Weights of a small mixture-of-experts language model, trained from scratch on English Wikipedia.
Experts: 128 experts in each of 12 layers, 32 squared ReLU neurons an expert, 8 picks a token, a sigmoid router.
Training: a variant of SOAP for the experts, 5585 steps.
Below are experts of layer 5 (counted from 0) of a mixture-of-experts language model. Rows are named router (the router's row for the expert), up (a neuron's input weights, with its number) and show model dimensions 64-127. Each number is 500 + 25 x the weight over its row's rms, rounded and kept within 0 to 999. Numbers have three digits each.
After each expert's rows: a language model's description of what the expert responds to. This comes from a sample of Wikipedia text that the model never trained on.

# expert 13
router:509499500509431443505486511513498525519533537480516488475484498524478486458537518492473517515508525503515487437496545474466490503515523517532473457483522488540489524490483510487494466498478513
up0:491516538468509468509537549465472495478545481520481473480449501510507510522487468484573511537477531504492490481506525476481512490488489490509494486520510494528461490533495508567489504519477508
up1:465513475485484422493502546484497511531498486476502541511520525496521476474475454483490501499507502502488494477488468506494505459490509494471547473500514467458514505492508516484500540505484530
up2:483500499480505453514492501497453500500497468461479516487499487471478527507471502495556533527471548466477493465502496512492529488488494519485463492510510528497510507484503547522526536507510486
up3:513501487528432472473492516465497502481480500514465470463506508490483514477507472481547477505501488500478497537512528506497515504472527535557484512517540470523534536530489481521448494486530454
up4:537490481499500448466511507415498478491507474509475481487513494478455460518485509486510504514520510485492547502465518468487519518490543512523519488540486528502526503519514533442491505504493509
up5:489497521489479476501455526449476496506460498519486484460463490481497496522508498462503502500526517483526547503537578487483493515486548526501508523488533473526541469510471484470520494486527474
up6:520505544515463502491509505463487474493506498498475468547482466518519487514529515464515481530554494510495540525489502513495489490540467503514517493500541512528509481515503580500478508491502520
up7:447514518511479454521541520481510530482522517498504453465519500515519517473481535481496491469508490493496500449497469509473514494472477510501498490552495549538496515514506503498550510553565498
Proper-name word starts. Capitalized first pieces and early fragments of foreign or unusual proper names, such as Mar-, Los, San, A-ber-deen, And-romeda.

# expert 56
router:541513474449465495520468500487468496565513498501505477470491474497470498536530503496484521482479524510461477510517485491469484513493475474506496524525538473487547513495513517506547536467497508
up0:508492514530525517548493480469468541485504473502488478461523491488511533519493459508474461484489448533501506477528497471488456481495488492478515509509467498502504489493524480507552456479469497
up1:504499546505491467500524544480555527529492507485437554549485502473518518505495445534483527473487462529497518502516509479508518504513517493483521471520506487481513501499494486494526482525555490
up2:505478468488539543501526488477467505506474494496503530494536444500495520513462464502485523496461486475516495504540540507500520498486515498474559490496538535515511460490515477544458508466466519
up3:515462547506497540512499535464491526505487474546472468513538474507551492520514445496492493493497478503527501491480490504495478506484521489492484507496532458505502463529481488530511492470491510
up4:515496527508505450483501463494462540505515501572483488496503495530527487526521487516464523525452464492518514500565496496498491472513511465531506500481513529537498519549460514514508529473528492
up5:510495503472504490472559494493526525515512493498477540482470539445505551528502487464525532543478491488503518513505477513480473495494474470501536488510529504521520417529535487530520539524527506
up6:462505483487495529531495528478471502499503467490515514537455514467487521544524474500516484493489467539460456515447520501453514529505507498492517522504516512519504499508525501502472515514531495
up7:474512504533519522554517486477507466470517504460497482522527472481503522530499504492523525478489481491474535501501506489512525483474498456561490524483481469555542469523512486533543492491511439
Spaces before numbers. Space tokens before years and numbers in dates, tables and election results, such as "December 17, 2011", "April 2007", and empty cells.

# expert 50
router:550478500501483487516495481495517457484471508494513499498481497534494491465500539472514483510500486521476499487438482453448486507497525459469463511536450479500481462431498507519513529497484536
up0:512501472462496499505529480491470511536539531523470547494498499513518497502472492503501482509489475505502532554455534528483501496508525513499540499532441486503544511512476498487549539510511509
up1:532465538467497492456556543474493485509526499527499459544500487526481503496494506486492518496499489486479494550472503485457524486555462507440547528478473536516489519498524502521491487502552545
up2:545472508520496513455556489473484460523502510490493510552515434473514519499512517533498522504520478474483478494468434465492517480484512549468480473488488475527514506511512486498494528524488523
up3:493498522502513483489531545488461464519492523508497511519480496527505483507478446517517466485476528497521525538513525484513550468496490535508510526518530471513496538472499499462462477519562489
up4:479516549476473513442516489495492503518482486506503540492515457493564468472487535475534500481509534489486509491528499553480487519496497488511504443524494481470472484497479523522511527514471453
up5:511489508559492467462491513479460525504473473473530563498451493510489544472461462483526491481504467500500443540494521490471503513517491468510506485494527515517499501461515492512497438476535510
up6:538533523508508507495534504507513512465526524544530532531535477489431533463488491460512489476518514483479523503489492499546474518511495475470475542516474489469495537465484474531483504549520473
up7:498537512504540493479518506491525486510494487486513492561490481512493501521496476505517479460453481466516487501480436483481442493479509477449458496514501519501432475509545500526514479530523500
Periods and conjunction and. Periods ending sentences and abbreviations like Col., Ct., decimal points in numbers and coordinates, plus the conjunction and.

# expert 34
router:502505503506543439533496487522519466532481488502494484493497509423525487521496493555494477474412523495517526517541527529464494482529473512519475533499490500491546498500507526534501535494504474
up0:475492492485512533498538526509475500542470473490493461532490534493551503482519513496524485479527518520454557530506512512475548514442481482534499472521488483515509474549498515507521483483499466
up1:502473525514509490494486476494494438545478468506489515506488543517519502497527506489518501485509492475514502527495472527483512471530490490516513474484474466533505500509497521510498468527554474
up2:519548509520521485524537501490460460512465473511491520512469531434499475504507509509507466478481498523503488510516503492445505437519518532511493496520537500561483510481514510495472529531500469
up3:506490527492495488493528490479473538465529488516472539506480504463519478530482494513530516504521486516470536534469499477484511499495475531538499440514544539519518492481459530477475513540536484
up4:506528537517479517495504493491507523510519500511474499493520515498565498519482516511474438517450481493481483511504482501547543495572508536497495493527460487485521544534455523454517521513481458
up5:458548530498538468515501528502494506531517497439516514476486491458493515492536457540504527488466484546513511474492526531478508516505508552496499543479485533498559509537499540503519450507530479
up6:484497531496511464500514512511490512501468492450467490531486541477514509507519475515519426483474484488527516509502484507459548455520504505449491494481487513498523479505464534559478487489495457
up7:497528515523515490518462495492499509505495480466453470533478473450551505513508493523515460497492504496449511486521506511552485496516475489497481517554561536472570496509540455538518485502532485
Pronouns and kin nouns. Personal pronouns and auxiliaries in plot summaries and biographies, such as he, him, had, would, and family nouns like father.

# expert 5
router:498473497484490552488477490491514512501482533494530456516543517532547506473483527478474548536572523540495497519532488524511512443526454514536502505470481472492505472515490474504492466481462543
up0:515522502519503542471472518471480452470518541510488475554485455500518465531513490498486524491512510469542519496505484561519493498551477492522505525507472512474508497519489520495476480537504500
up1:496501541470496517517481479482512482485500518527470489552491495477548497544475485513502474483526498546520499485555486541528539471486479507517572540516482498550530485504467488541519483536480466
up2:468486549507465503500518525469514504522517490478483465562503520475511523531488488464485470536580483494520517514529498519478500481505510529461489493524482485498511523531496502552485531503486515
up3:477504531525465491525501487476490505514522483487488468504527469457520509477531506475539494509513484500492492498522504512524550482530453562475508506465456459524571464544503537487520475480494512
up4:467500543460479540497511532489509538505534518502466508530547530517516523470484532511502503514523506539528519522528450535547488470534515546486500511472501509509485496467482493528501460525493486
up5:532519487502510534514505525500533482505504483494507474560519458502518520533541426485505505516504438503492466483493527472518491476533451537518508471461527517476503480479493488526495467482464547
up6:509477502506516484497489524502493480494540516503492479532491500499492501538516478503530485475531524478484509476475481542526482467513500519554520484480507472487491494502501535510543506481543535
up7:536481503481507525505474488487523505538496477481526498518522508516517488527495489483507522488497504529497473507494493533526514471549512533499546508471486487520499514499525461528481478514514498
Units and time adverbs. Measurement unit abbreviations after numbers and sentence-opening time words, such as km, mm, ft, During; also stray word-piece continuations.

# expert 52
router:493537493461510504521477497498521495567472490500494495490538464517540492498477500485517493538458489531482508499495561542488471507514463506514482500524487511458543469491521500510498550504466535
up0:477488506483463495464463494495469530527503503471458542493528482514513490490490483496494521510529514467482564511521515551501543503466495502469500502517518514453508490532501527480478526505514524
up1:465543522458532532519520440483546485524516450504448506513539446496503526517475526505509506516507500487493494492535483510486481538500474507517527486475507480492472530526470503499499526544488462
up2:488522518465478516501531511478493465510497476504537474476509483513544534525493499533505543526452507497447514508481556512522525512475490516472473471492533524498471475478465488546511516552514513
up3:515521514452493518482430529503504538525486478465501500501527467463495508507448500493483495520536503471541479520510516513465500518500522504557545503508468483479550525487460479516480511546483527
up4:505503487521518512502495514478479498532529511529501530482559546525485477449511520501525466477496470485494494499522500530508480446512498547496501505463523501485488483471500509506544543490539511
up5:488491510492534488520547499485507527488551483484502486512511510516499496510471503459558475464505448465469513453425503501480536493489491495505510526534483519508534499506490497516487513499469476
up6:462528502487446502507450513487489569541497463508455529538507532518490518494523519498465481507511460571500497492474531492476496481489533518529522524511465532485490511496504560505471481510494530
up7:520535503508586510490511497433452498480479474516500491458475495505539521525511482465508443472532492492482529519533537473429537501506541501528520532538509475452507484500488518505541491512529510
Main verbs after subjects. Finite verbs right after a subject, especially is, was, has, were in opening sentences and character lists, like "Thurø is".

# expert 24
router:489484498459491484538471490527507483488508486493473466504449523523496505462467524537489472534487513541479512438468507504450459526537506462485468523513503482481492479510527449495558513515477512
up0:488474517483506514513531543492488509503469421476495514533477510469522485524493531561529504496492538519529528489527519476488491506500511527501478486466520469503512497486507524466534449488487500
up1:503477489504489481514476508488447525533506561527483514500511482483503527519481480523485496508502520536507536505541475482466491522507509458526511525497514525480480511514519483528491472559493487
up2:443469541499480489491476502493473496471539475521477522520462458474495539458472490515515455495499503516511488497524469518528478466487520497489492533514540518499505478521513503480528504513507530
up3:538520459479505512507495494512513511496550491442452530463566493486524509439505513538530465515470509471456535466520511465480471452452508493458518528540502497510496493507499499519461517520520472
up4:500516491503473460521493507495480507496510504484499503521484492506524460459504537515471538518525473482546498457456496495498466498486482539494525497493449502524489479510552515518493504539488452
up5:491506490493446496480508503474502478487547481457479475479489505479511471528509539501504492476510495530458533461484495530513509527530485492462492541465494507481497500505484515456500515543502451
up6:547480501549518498491517483517448485539503506518508489506517508467473504509453506480459501518485554500509543534509491524458536487504521498513514533551455475473456502474474423513507458482558474
up7:507526469489485527538522487514467542507544514494503483533490508525582510545449434486488472524463527520500514460474495494506461499520548480480514478506510480494519519527510520481515558508505486
Linking prepositions and conjunctions. Conjunctions and prepositions joining phrases mid-sentence, mostly and, by, with, of, while, including, as in occupied by, and five sons.

# expert 25
router:511475502456507511547456466509540484480575496489517490476493515494568502487492524517474497468516536506516480497513506500487463504508542485457514477491485494478504549521534496492517541502488499
up0:489503564468475481507508450511520523514507473522541479514536545540485521482512502528493487472494501488487496537526498505499523479493530469477554501446497564484496513472505503503509526500529505
up1:493543544519482471463495567495519493539497507478464488562486482483549499529515475476500513516445501483461499509503517471519498496485470489501509485508501522507532485525485517479491524530527462
up2:519506485485461503500486499511504528518516491475500503492481474500485494524505485495547513466518489516490503464519502456534490477480498487541526446510453465492491507506549522514514507465506520
up3:547480488484497504505478537463525505468522479510500506496526465516510510484506449497472503529516485437497471500489480539487474513494500505476511451471472505510504536517499510444504473534514481
up4:522500525439449485485533530533493511496525497513521497481545522491545546491481503523540531484485517484511517533498490500497502515536521470504508516497514518537509464553514473489471481496539479
up5:505509500469527500516504543515515488447533498488530557542512480519516481497509503546495483481511520460446523491505559509505502471486536503452553504450499450536542488510503480508495575515506499
up6:524473496495472481544502507507529534530539478526505520484526511541467491526478483507514525448486466488494523502505474494532508500535509517477498470499461480485467491510524512472519527505498542
up7:535482491481482533521525513503483503493570484511528537499499455534526493547445494499511516456540491476477499483497495475528511541482514460544485447487488532506518495526488496538502516494502530
Clause-ending commas, attribution prepositions. Commas closing introductory or descriptive phrases, and by/of in attributions, such as described by, album by, in honour of.

# expert 8
router:492502535503519500451522552510506430500528535450515494498498529510458492521510539470461445479528478484488479492521567441444536466475534500462507462503481476521501475483483561478511472510487519
up0:472502537511480493525505518485456498512494492504447469518521508499539537477495501495546500503509473466509546453464492469514501525497507506526532491467535517524542530501532484562507542476533498
up1:491513543547490494485556501460492451535438492501478513547509508516507505512499544498469486509502474461521492490494545498474487488475531467510524481506530505495499496503527466470483496495474494
up2:475454505512557495550495525529518492518533492489481509543491570491456497517510458479483486487502482465496512502479491522486531492514508522485519523493500500523512444483491532527522469513492460
up3:497473525473491450464529553527475480493504500468491505541498476465532502536489535478496521480501515487517507512451512525533515516497495479488491474534515511530516502483491508512552485522528488
up4:452496506495528491475485516505485477481498502526504475515528569463441525491489434564511517447497498533502437519521514460479498519498521479439504465478484476473494475497535466496473487541536529
up5:501504548461483531460525517533512458524540466488507508530467520528476462488504554530506471449517457523492527494492501465517493500474497492509469469456489459500507497528478531522531491525534463
up6:518487504497542469455517515498487510510496497562498560463469503516483514533507482496463466493503522486514492543527542473544539511480545483476520483483531482472534480501546487534485511503502529
up7:486567522516535472452500481523543501477462469483511474496520519489519511510505515490483526520475476508535556466483552522506514495499536500471503531460478456483551508482508520518529477520500467
Opening quotes, name starts. Opening quotation marks before song or album titles, and first word pieces of foreign or unusual names, such as Th(urø), Am(ara), J(iamu).

# expert 14
router:496472469515489482527511531481480539478509503502501474485475511516475501543541506520496480520531497540510482509498522474505493480505462493455484523553528501511498503485519499485507509463468490
up0:525510540521512471464544530469491522516498531515508518540504483466506525525501493495507526487491448470503538484490522473536519498478533508463554490484528538509502476494509474491474470514478495
up1:493509496527531506541503513441474524531481484471468537475537512499528496534491480520529506519491515508506462502528471497467489470464482499458483514482515489500496476557529509480512488549510459
up2:492509494495522489475485525475457466479489471482475530495495470507511529503505470494464530460484484487469469499447502448525540459479451525490446483491500502486514508489494471529493454479529494
up3:491480539508491488512478517460463534486482489525453501521549499476526523499509482514534539511489489520451464518516494505501497462487458494519485511523540511493509485493538504491458491535501506
up4:492530486515543446509539478520446529482527473510519504532499492479488531516463498501493499481497463487542516509480508475529489474491498511509477487513560478509533503470532514524479474488460497
up5:560514497536491503539530491460487495538509501490529521518463511523539510524498457482484492515512478483520495514521507536520470525497532472476478458493488564527482503521486533527479493458487478
up6:498523468523481518527499533495471517522488501506510519546469523464508523532518496536525484494451477512496512514434509480468543439479471501516504523519533504533548472483554488541461522484530492
up7:468562494464510518486517513512504511486504509468518552481508486505519548495500497554506495519496494524502549524486465465482475470519513518511496477503523550492472480553513480467503589491479481
Spaces and closing parentheses. Spaces before numbers in tables and infoboxes, and closing parentheses ending bracketed notes in lists, such as (age 24), TV Series).

# expert 57
router:512466480481496498555507476498504529496465505493461469495499523514462501494508511510476505513520499485483493468478492548508586524542527452483498524511509528471479488528512478519511524499503470
up0:489528473538545510521547483506507486495512472492473496546509508495520482506465476484525545520534531468513509443507520489466523493450475510556496486520475515521481530512474443507494463505528461
up1:511514521508509442486516526458503554544517475496477458496499471507534497466528466480564546493506507493458484497507512526508514496497514508493516515500491474503491507521513481487477511500496485
up2:492516467492511530537508494485513495485508503487503496521528498521450509519521485489515484493496470514515555509475465515499497508479483534536477537488479471504485494570473538491507498487483481
up3:480507473531523519475486527498497509497526519498501506500492502529452518488519417472512507521499485544516466527554525492465493507480476510488540500513479509482514553470507494487490541475508469
up4:469468505510487472471489481486516486480513459470504513527494512465493460525512500452513484507461521513492510507493489519553518486540513487486490465512495538534486518554491464523492526501513438
up5:507460470506505534498507513487520486490516437481402555528524512480495485533539514504476487482478514501493529478470556513511534494506523485514477489486501533471471515481505491478496491475530489
up6:476520519499529478467510516497467514484472532478505511503511517487534479517497519459535474529534535494480517551518472534498536482525482484487506496549487525469493488460491483520467504538537495
up7:545484495475494524495526544491519469468496477524510531508500537513517492537479499480491510515480456490505444494468501505527545513523520482478518484503513513523473497542530515477540491524536497
Articles and quantifiers. Articles and quantity words opening a noun phrase, especially a after is in definitions, e.g. is a, one, both, many, more.

# expert 17
router:502509520527503523435535529503502455476493505504504490496517513517467480495497522540445463529513453486441500478525523430474474452481549480464518467484482486505482494452488543473459446504492499
up0:477504551524524462566534505509515518499497509526493523538497527517480522503441514512486522510489495505461473480514534521500513506489498483478492466524483515468489492446484515507482517518485497
up1:479488475513458536522553525441505493483514483515532503511485493481470530518502499528484485451485539521511537500517491502455498487527513474496483496553523512498483469535541486546481492519510484
up2:506473513544538491513556557482499512497479475501481500531493498502529480499516473502539481487520494488508507536478499508526506475516499549486491472486475516503500513491492520480490479512531469
up3:475507516515518489485515486500550503523539502534504515517508509487515455498511510520473531496533512504504485489485456507476499520506539506519472528492511545482504553552497505488532480511519524
up4:500499494468488477517535506458488487467513456510481516517490493477490499505478480533533488434500445473487526474490531485522476491505506528491485462510517504509525471485470513502520520499547493
up5:514507527488512470481495554498457463488472492459495513497501470501499522475450447533465483538523458482493494500485496473541475494539517469464462432470478527504523533505489497453502506546479480
up6:490467505492518481470472516515550461524461479519489495493511484501478488475428504574466456474499506521477498506499467486490522502511571503469530531485516548478494512487507505522494513472531469
up7:550520501512497489529501520538507470479496516472482492504496473510468512536445554505502497507531437501501501464516515483489470509461522480505513514490487449498477491546455480501498491513525471
Capitalized word onsets. First pieces of names and foreign words in lists and taxonomy pages, such as Tro(tt), Bian(ca), Dr(agoș); also capital single letters.

# expert 27
router:525559506475516501442505503503461498547521527510502503464495486512521480513518497482458497533505501496507496413501493468440496490439576477526467463532496467505479466453527506481466518492478489
up0:517531509494473530489461525482496506481481508469497481516512473488525464553519503536500511533505482456465524543496514554540521525499490511505491491499522524469467497499490513473523514482492512
up1:506538490449465466468548480475495510539526507496474519483497485502520510495512534475457516505494455512502542496502541514497486469490522512473531512516455510503496466502498526512461486500511527
up2:465484493512463514510552536458484544509526495501488493470500502460528489547518510500509498512522543480505540438469535510486493515478572549513486511518518518489513491499527487474494546512496495
up3:485516505477487540504509562487487558511514497522492542494469501457566482519498509518492454501535518508497512462509473489521512483481537508500453520510514497487487515515507517471511534480525502
up4:491543519494541494495465541508494540508510484520482519492507472511525475499468454536534494517496530546464542467537501494478478522493555494528457498510478490510508477486471502519473470498500474
up5:469559532500503461436546513508505511502528479524516433481485491492531506499501484522481508464507532467542556470489523509482487519485516507479533460489498504509482485518478529537454517477538508
up6:487519536533488480458485485476486487486482529550472514472505477503508493567550472473459503534493514494509554496502463474518504466531531521522511469501518525478518520468499467498500475497513506
up7:505524571543515482492527532454484485535503492485524524506494461500488517502523471480489508491486486455465535504459492491509543511536481529497525495461503478497475496497476508467492513532557497
Table cell first words. Capitalized first words of table cells and headings, e.g. New, San, Win, Loss, See also, plus opening name fragments.

# expert 43
router:494480516447479497519473474546526513468475533503468479458481519487538468499529482482476510509503533535527499527472558513508483513472526460487474467512471480506480525479537496476484460459494513
up0:495529543515455515537480552478492538483498494489460529503503469453490543486499464463499491474437473510518512508514507521524525531506511507522511492480516483523482494514470511508469504513530537
up1:492528519488464518515511528514456509454515491481523563481551501488540513525482478486534516508514498527494480516468553448501491512531537523515456500461528516526500498520496444487489508537508490
up2:532478522499491473497516532515492526520532471489501546492522555460494532486483533483459477523506466448526469510482502529508526481489480473506522478497530490455498511472449490511466501500496524
up3:481485465512543489516533520492531512486498508497482498541512459528573502485537466491525518496497518489542522482441556524504502520515504500480489456519519472509529511491477516467479499525499507
up4:496540524467487491507513513489482535504490468515523456564497482494536530507472455481504495505495508476482520485477510484504490480484491473473494511453519505549559501526508477472512543528530484
up5:511528525521474501478468454552528518467507538483457518499503491490512477500509479508513517534533493530515556486488526424531502479513487514464569485474506489548521511517536504501510534472542497
up6:489465493500547501477499484504447489537514500509468544488500466467536518479522496470500494475473454488508499521485506456514565458497501480487486534515497501523521474514486474520463473469519501
up7:494450478471485514489495529517532479471521487471447562530450509475489523530494486521507514503459490512539542461511532548503492520491522545494472469464481434517499528517500498482485470511510480
Commas after names. Commas right after a name, place or phrase in lists and sentences, such as Springfield, Illinois; Fletcher, Jack; Under her leadership,.

# expert 22
router:503521494502472470528483484507543433463499529524461542497486514510530482510542545482524476512545508495449483551469546476520485504473515516480500510467497438463519488484515406527490520481501491
up0:490521554498524469533510534502476532517532473533482519499508486522525495496500479518498522497530502481458509507505514479482489565491479527493479508435513521487505508550520496501490511528496459
up1:448531512474481506501497449538473512511541497502526551512509484460499507485527481490488504507544491483486474491490512438532526495495541495536559474504453506471471511493472484488519500494490504
up2:529481463516482476495495519524505502508483498506511530518507451519549527498553500455524520502504471482528528465483507472505491530439513548537512476504538492486497496558434507505509501494501516
up3:465531493529490490544510515512458488479526463486485531462504494535463503472464511503494513503508504487514535478468512489499510484475522573520511494472503497455538491517476469541496452538454514
up4:484512482505533535495508506480483467481504484515482523538489513509498493522533493485565537484536487473450497465478509508481567447491475537510493473481518494518516491490521479471485528494524497
up5:500542540494496451528491488488491523499459461478461505524480526450494445504552468486556461468498445499501531509538486485491493530495509497520507488526498501508478478519513517488524534469494507
up6:502495557474560501515535512492497511455537448521523531518504525505492456490510521462494476488489474498476535513493490505523488507498501493514487511522519492508550502518459473507472530478527460
up7:533540510523510469524480470464501531504489489429519493514523471484505514492505482499479568530521486443495542513453505489531468466493510511498517531531487495490501529487520473540504537475502488
Article "the". Mostly "the" and "The" before names and institutions, as in "with the band", "of the Naismith"; also infobox Succeeded/Preceded labels and colons.

# expert 3
router:504472528504538486514483487533487468514545501480463501494507493503470523478532490490455441495446501481469485469496507458476479479510507478477486501515486454510456468500507537502522493491488534
up0:499489590509567484494525512497457484480516459511492502506505513462498472458519506521486483476490491471490517502520476500534502474540505521506519482514491477529470490517483501515478480498483465
up1:531488516532493474478482485525519498499523457482498497550459528524457521515479466462519511519503489493505509432502503496508469511516511492566480488544503483509514473546501465520519523505501516
up2:483539495475514517547485482489498530524472489553481527517492525455480508490469499519501531526460495493492512497479533494498514455515512501482474486515490509504511450511480537514521519493488502
up3:501497523489499504476509534497450520448539493554467483512520505480502500471535452519486515467490466522489499516518501514540475495549480535542497508499480496514505469522460457486497492467486543
up4:456480504466486498505523507520486519542504467473510453494462476477486493540508507499499523515510453454477523512509541483534456487484474479530505485525525521473479494496503570487452520511485513
up5:487503493507497491502528481504464446539470499510465540506521488467493518473501486506499486508452462514501515506512494484515497490497497507525461506525529459500511503461522489495496469536500450
up6:484461512507456523465526482508512495497499505477504545504465518464479523471510468534532522520444500514473481540498518477506502482509493481494525496542515528472510514476489552494501545492546527
up7:480493511503517500500476523523475483514524482503476541550506462487469507501518484484490458492506481474505482516515572445478514469475488537522495481485484445465479493493509508487512436488501498
Name-initial capital letters. Single capital letters or short capital clusters opening foreign surnames and Latin taxon names, e.g. C in Crespi, P in Pambansa, Kh.

# expert 4
router:483526504513531440521479468483501490481508530478501522472502496521484479471518564493505520506499538505524502474514537529456487486497498487515512544533517449495463503452544520483509482503498459
up0:476474561506507514503509536471482460518516535461485537517516515511465491477539530539505506492510516493520509471480506508485517506523482536474496467535514538515530468469487508504513474518499468
up1:522505488526503505487489521509509496495510507511518563495520518470485495479487538516496506489465504485511488523502519519527468536518500517520475489504503521463499501469513506516502494503534444
up2:465497520516511491516538543503468461541468489482508520456503520492476527508533516490485510488477498522504529503514489503555489525490553534528514525500535487483487493489487484466498510476527471
up3:469516486508554465527492505486503521528472448465531546479507483499493473491478509526516490517502485494490550475502483507465475565488515523506548481503525486507486549475515520529542508529525493
up4:517510513532529484493498514516581527512505481513479521499485474493494541482494546494502476485535490495524495466478533506483489523477483515471550510489511524534484507501515474485531479528520459
up5:495515532522502532502527543478511553519531467537471538516500494465497544473498470482506491480504470458498530499544510469508517505525450535496439542496503516504506503484483481516473478508522465
up6:495542521510468507482519485460509503522526545497502484506455460505493548490480488525482515537465452543477495513522453482516488510506539521458473562524548468473500488482495504483535521503518491
up7:493470484567553511497453506482500507501509492497533502501526480509520501458478523452473535418511548489504515474491440514504510497539499510536531506460487498485497521528533473528436536518513509
Capitalized word starts. Opening pieces of capitalized words in titles and proper names, often after a quote or "the", such as St, Dr, Rec, Pl.

# expert 31
router:495508472509516523494470460460514492515464517566482489488487486506475519502501503543468533509511505517522482477477493523504524461521481449515528509510485490468465496522532485464523527519509526
up0:538524453486513508508552505489492536553527497508481469539486484514487466523512486535502518480488543498494529477511507513507508563470491483491554488536501496480492533501530522537486458527511481
up1:481481511557516536473485532474521522506490515553471504533488502554498533504498496528522539493513488464522480450517499525458535504482485498500569495517520482493476453517528477498497516497525503
up2:490507463456512520539522537482477502503503525497486473521487502517510526529504476509473509461535497459542502488510490508449537475469470511460510500488469505535476518520480504505520517485492485
up3:543499483518516482528470500510502491552488497476467545507507558512509478496483510515489488482486488478529526503511504531511504497528495506500480468523529509522478515505511472490484455501520506
up4:448463490462505526519456479464502486514512452524481483507489489500473530550513492487497418479519513507511495509477484490519481514480491460495524444462491471482518469531457506528504514537523500
up5:494491532537485514532486549481463452502522510507510493527496513481473550479484471496519509467461448519481508512493505467479524506497510495513501485496500490515528482521482478521493519505505458
up6:484540488519500495475503485467428487473465493480451512529440465513523483498482499506493507528489480487494479510516508496524495454495554519497471531512501544480500474515515453514525490501530477
up7:483535497554533517551475507482504536527493459541502477490504531503518511549472478528477499503462461502499522489456552513480511477500508532513528518439475509465471513456515513491536481460496467
Articles and determiners. Articles and quantifiers starting noun phrases in running prose, mostly a, an, the, several, some, no, another.

# expert 16
router:455485524504495489529488457512527447473516518522489458505501542507500482518502538471537496491494502485428503549463495497499511469536463476509482505524570466490505447517495492525519531502493551
up0:481510531533466446524467516476485523532497524492465519527475498472494530490495507473553474509473453459498480497471472526499485521500491500504475516457498480513533503508540523523533535508522529
up1:450496521527504513516478503486530533495500489534510530522576533501496510482503479462515489460504522481497503551469526484516549467492507453512537535541520477519525502510491498535500476522498478
up2:465493559512457490475485516504500492485487497492493517509479535478474515525530506490525504509482500472511533514503521545476516503478534469532526488541541479496485496496505514455512563514498504
up3:511502510519516500459523483515503505515533496502495536514497491476517502507496499498489530457522526526518521505501515525500536511546493530467473483477557456482492472460481525491501523458532493
up4:536470524481491498474496458493470508507549496497481522513495532507538528474513518547503551503466491465533548549470514498559531489503489504501495475530545477475518460515528503538539513499538499
up5:482536537557493512510479514500485503486537552481507511527505459545466506500521507482487488460494469505492520516516515499483512500512526490532502512480525491509529463486522507490473493463494476
up6:513537451543511508506484518485518495461513480519540498546502476540514464554495511469508471502519458484494504544506496480501548529480504492498518513499526505490505519479490487505535576515513496
up7:474492509477458469505515534459515513459494514519453506508525494517494515500495495443494507418554508441490514558480535460515518485542467471501503518502506531511502481486510521495497521489520493
Determiners after prepositions. Words like the, its, their after of/in/to, plus the line breaks that close section headings, as in "up to its confluence".

# expert 9
router:503553484512516516473506519523520537464478540514509539482499537528513473480535483490505531522515527496501480504522434475506538501474505477523508493540490476431483488519488480457539465494476513
up0:490513482504490508479481520478523545472540514521465530516500465517536509485521453436515537520509475523513505512546515497518505498490490507473484471500531512466460502492489537511516487521485522
up1:519565463518553509490520521472504527492464508521459516536535466447502454535475474517485524510514542549488557508508543470517486454469518502492464516524516525474498499479494505503496516488510514
up2:519552528485459503492471538513484514460493477521564507478437489520473494478532469510494486515508513481511522545472505511486505499507508486460552458461484537494533477521502501512492516485518488
up3:466518482524499437488519523477481511512514496535504512494506483486492513469482530531553508497509530484488492521487503516509476475509501460498513519540523498456516503494518510479501463529492492
up4:471510488537519484490546523496536509469495542527490524506525505500472522540534533474493496490495489488481501513526460508496466527490495501508492456529515532434490543496499524502498488566520512
up5:537528491526522528487530512491496508503500476502530513514522528506477500485522478509517503484501546482511478483487454502490514475488472497495522504501527520473505492512497503467462486560509486
up6:514495491486531528459462475481490522510555511518521560518512503469512492504509430512479517493484490483479498491454496530482530477497487534501537487482476497465519465499527505495504472471505457
up7:512514538532477484533516539529513491481499484487488527505481479493481510498505508504541518500471530509498475515524535485553492532449502534503484493498511500443513513480510464530486490501540511
Ordinals and score digits. Ordinal suffixes, compass words and digits in sports result tables and season lists, e.g. 2nd, 8th, 6–2, third round.

# expert 58
router:492502498508513447519514472494528483533478468480494490501482480527545506494498506531530495516480510518563477477514509534455515474492536482491477503495470487485508520474535447543541479477509495
up0:463471513572507513496530471515497491522499486491505517511531471517480539473531483489514472516477446537527465489484516532464524476492559497506528509483504505522492512514515521517541499501530477
up1:521476546511479542513466527560484493519508487548461505507458475537483484514493516507483497491527519481481484533519510491492532477492506507502538464547469494521505556492491451509528429490529494
up2:500480506516525470464478516513539485510498469517524468548457474525489501494509505542518524512523487489502499504530478494484555493537522507520509478472458492502507464468498517518531500481503452
up3:507523463511474464506537512510490559501525536482474506554485499489496536452511555559547490496531477443518495469498472485507539458518514469518483523512514516505501468498517464533506490534517515
up4:512484485506483446478491487452511501501454489508527502497509487509469496512543506492548518481531507519514546462531505459467483406488514536531501505504493508504530513534523472530526489499520504
up5:485490489503509483509514508473482541485528497499481521519511474515518495503551514478517520489484448518542455558487498513497493487505538519508516467502478515492532511497540530500506479482509481
up6:479502517500532515498495512515509464496501524501479553498525520520526511515486458517505506531492495479513481515522505502496519482524490563500520517489451521448521531530506467521516470460512533
up7:451516499509495493479470532491498500509549489518485487561506469543517512506509482525540518498487477518484504506524502524508483466497470498520447481527503516466477491504540509543496479477502471
Election tables and quantifiers. Table pipes in vote result tables, and quantity words like some, many, majority, than, with percents and coordinates.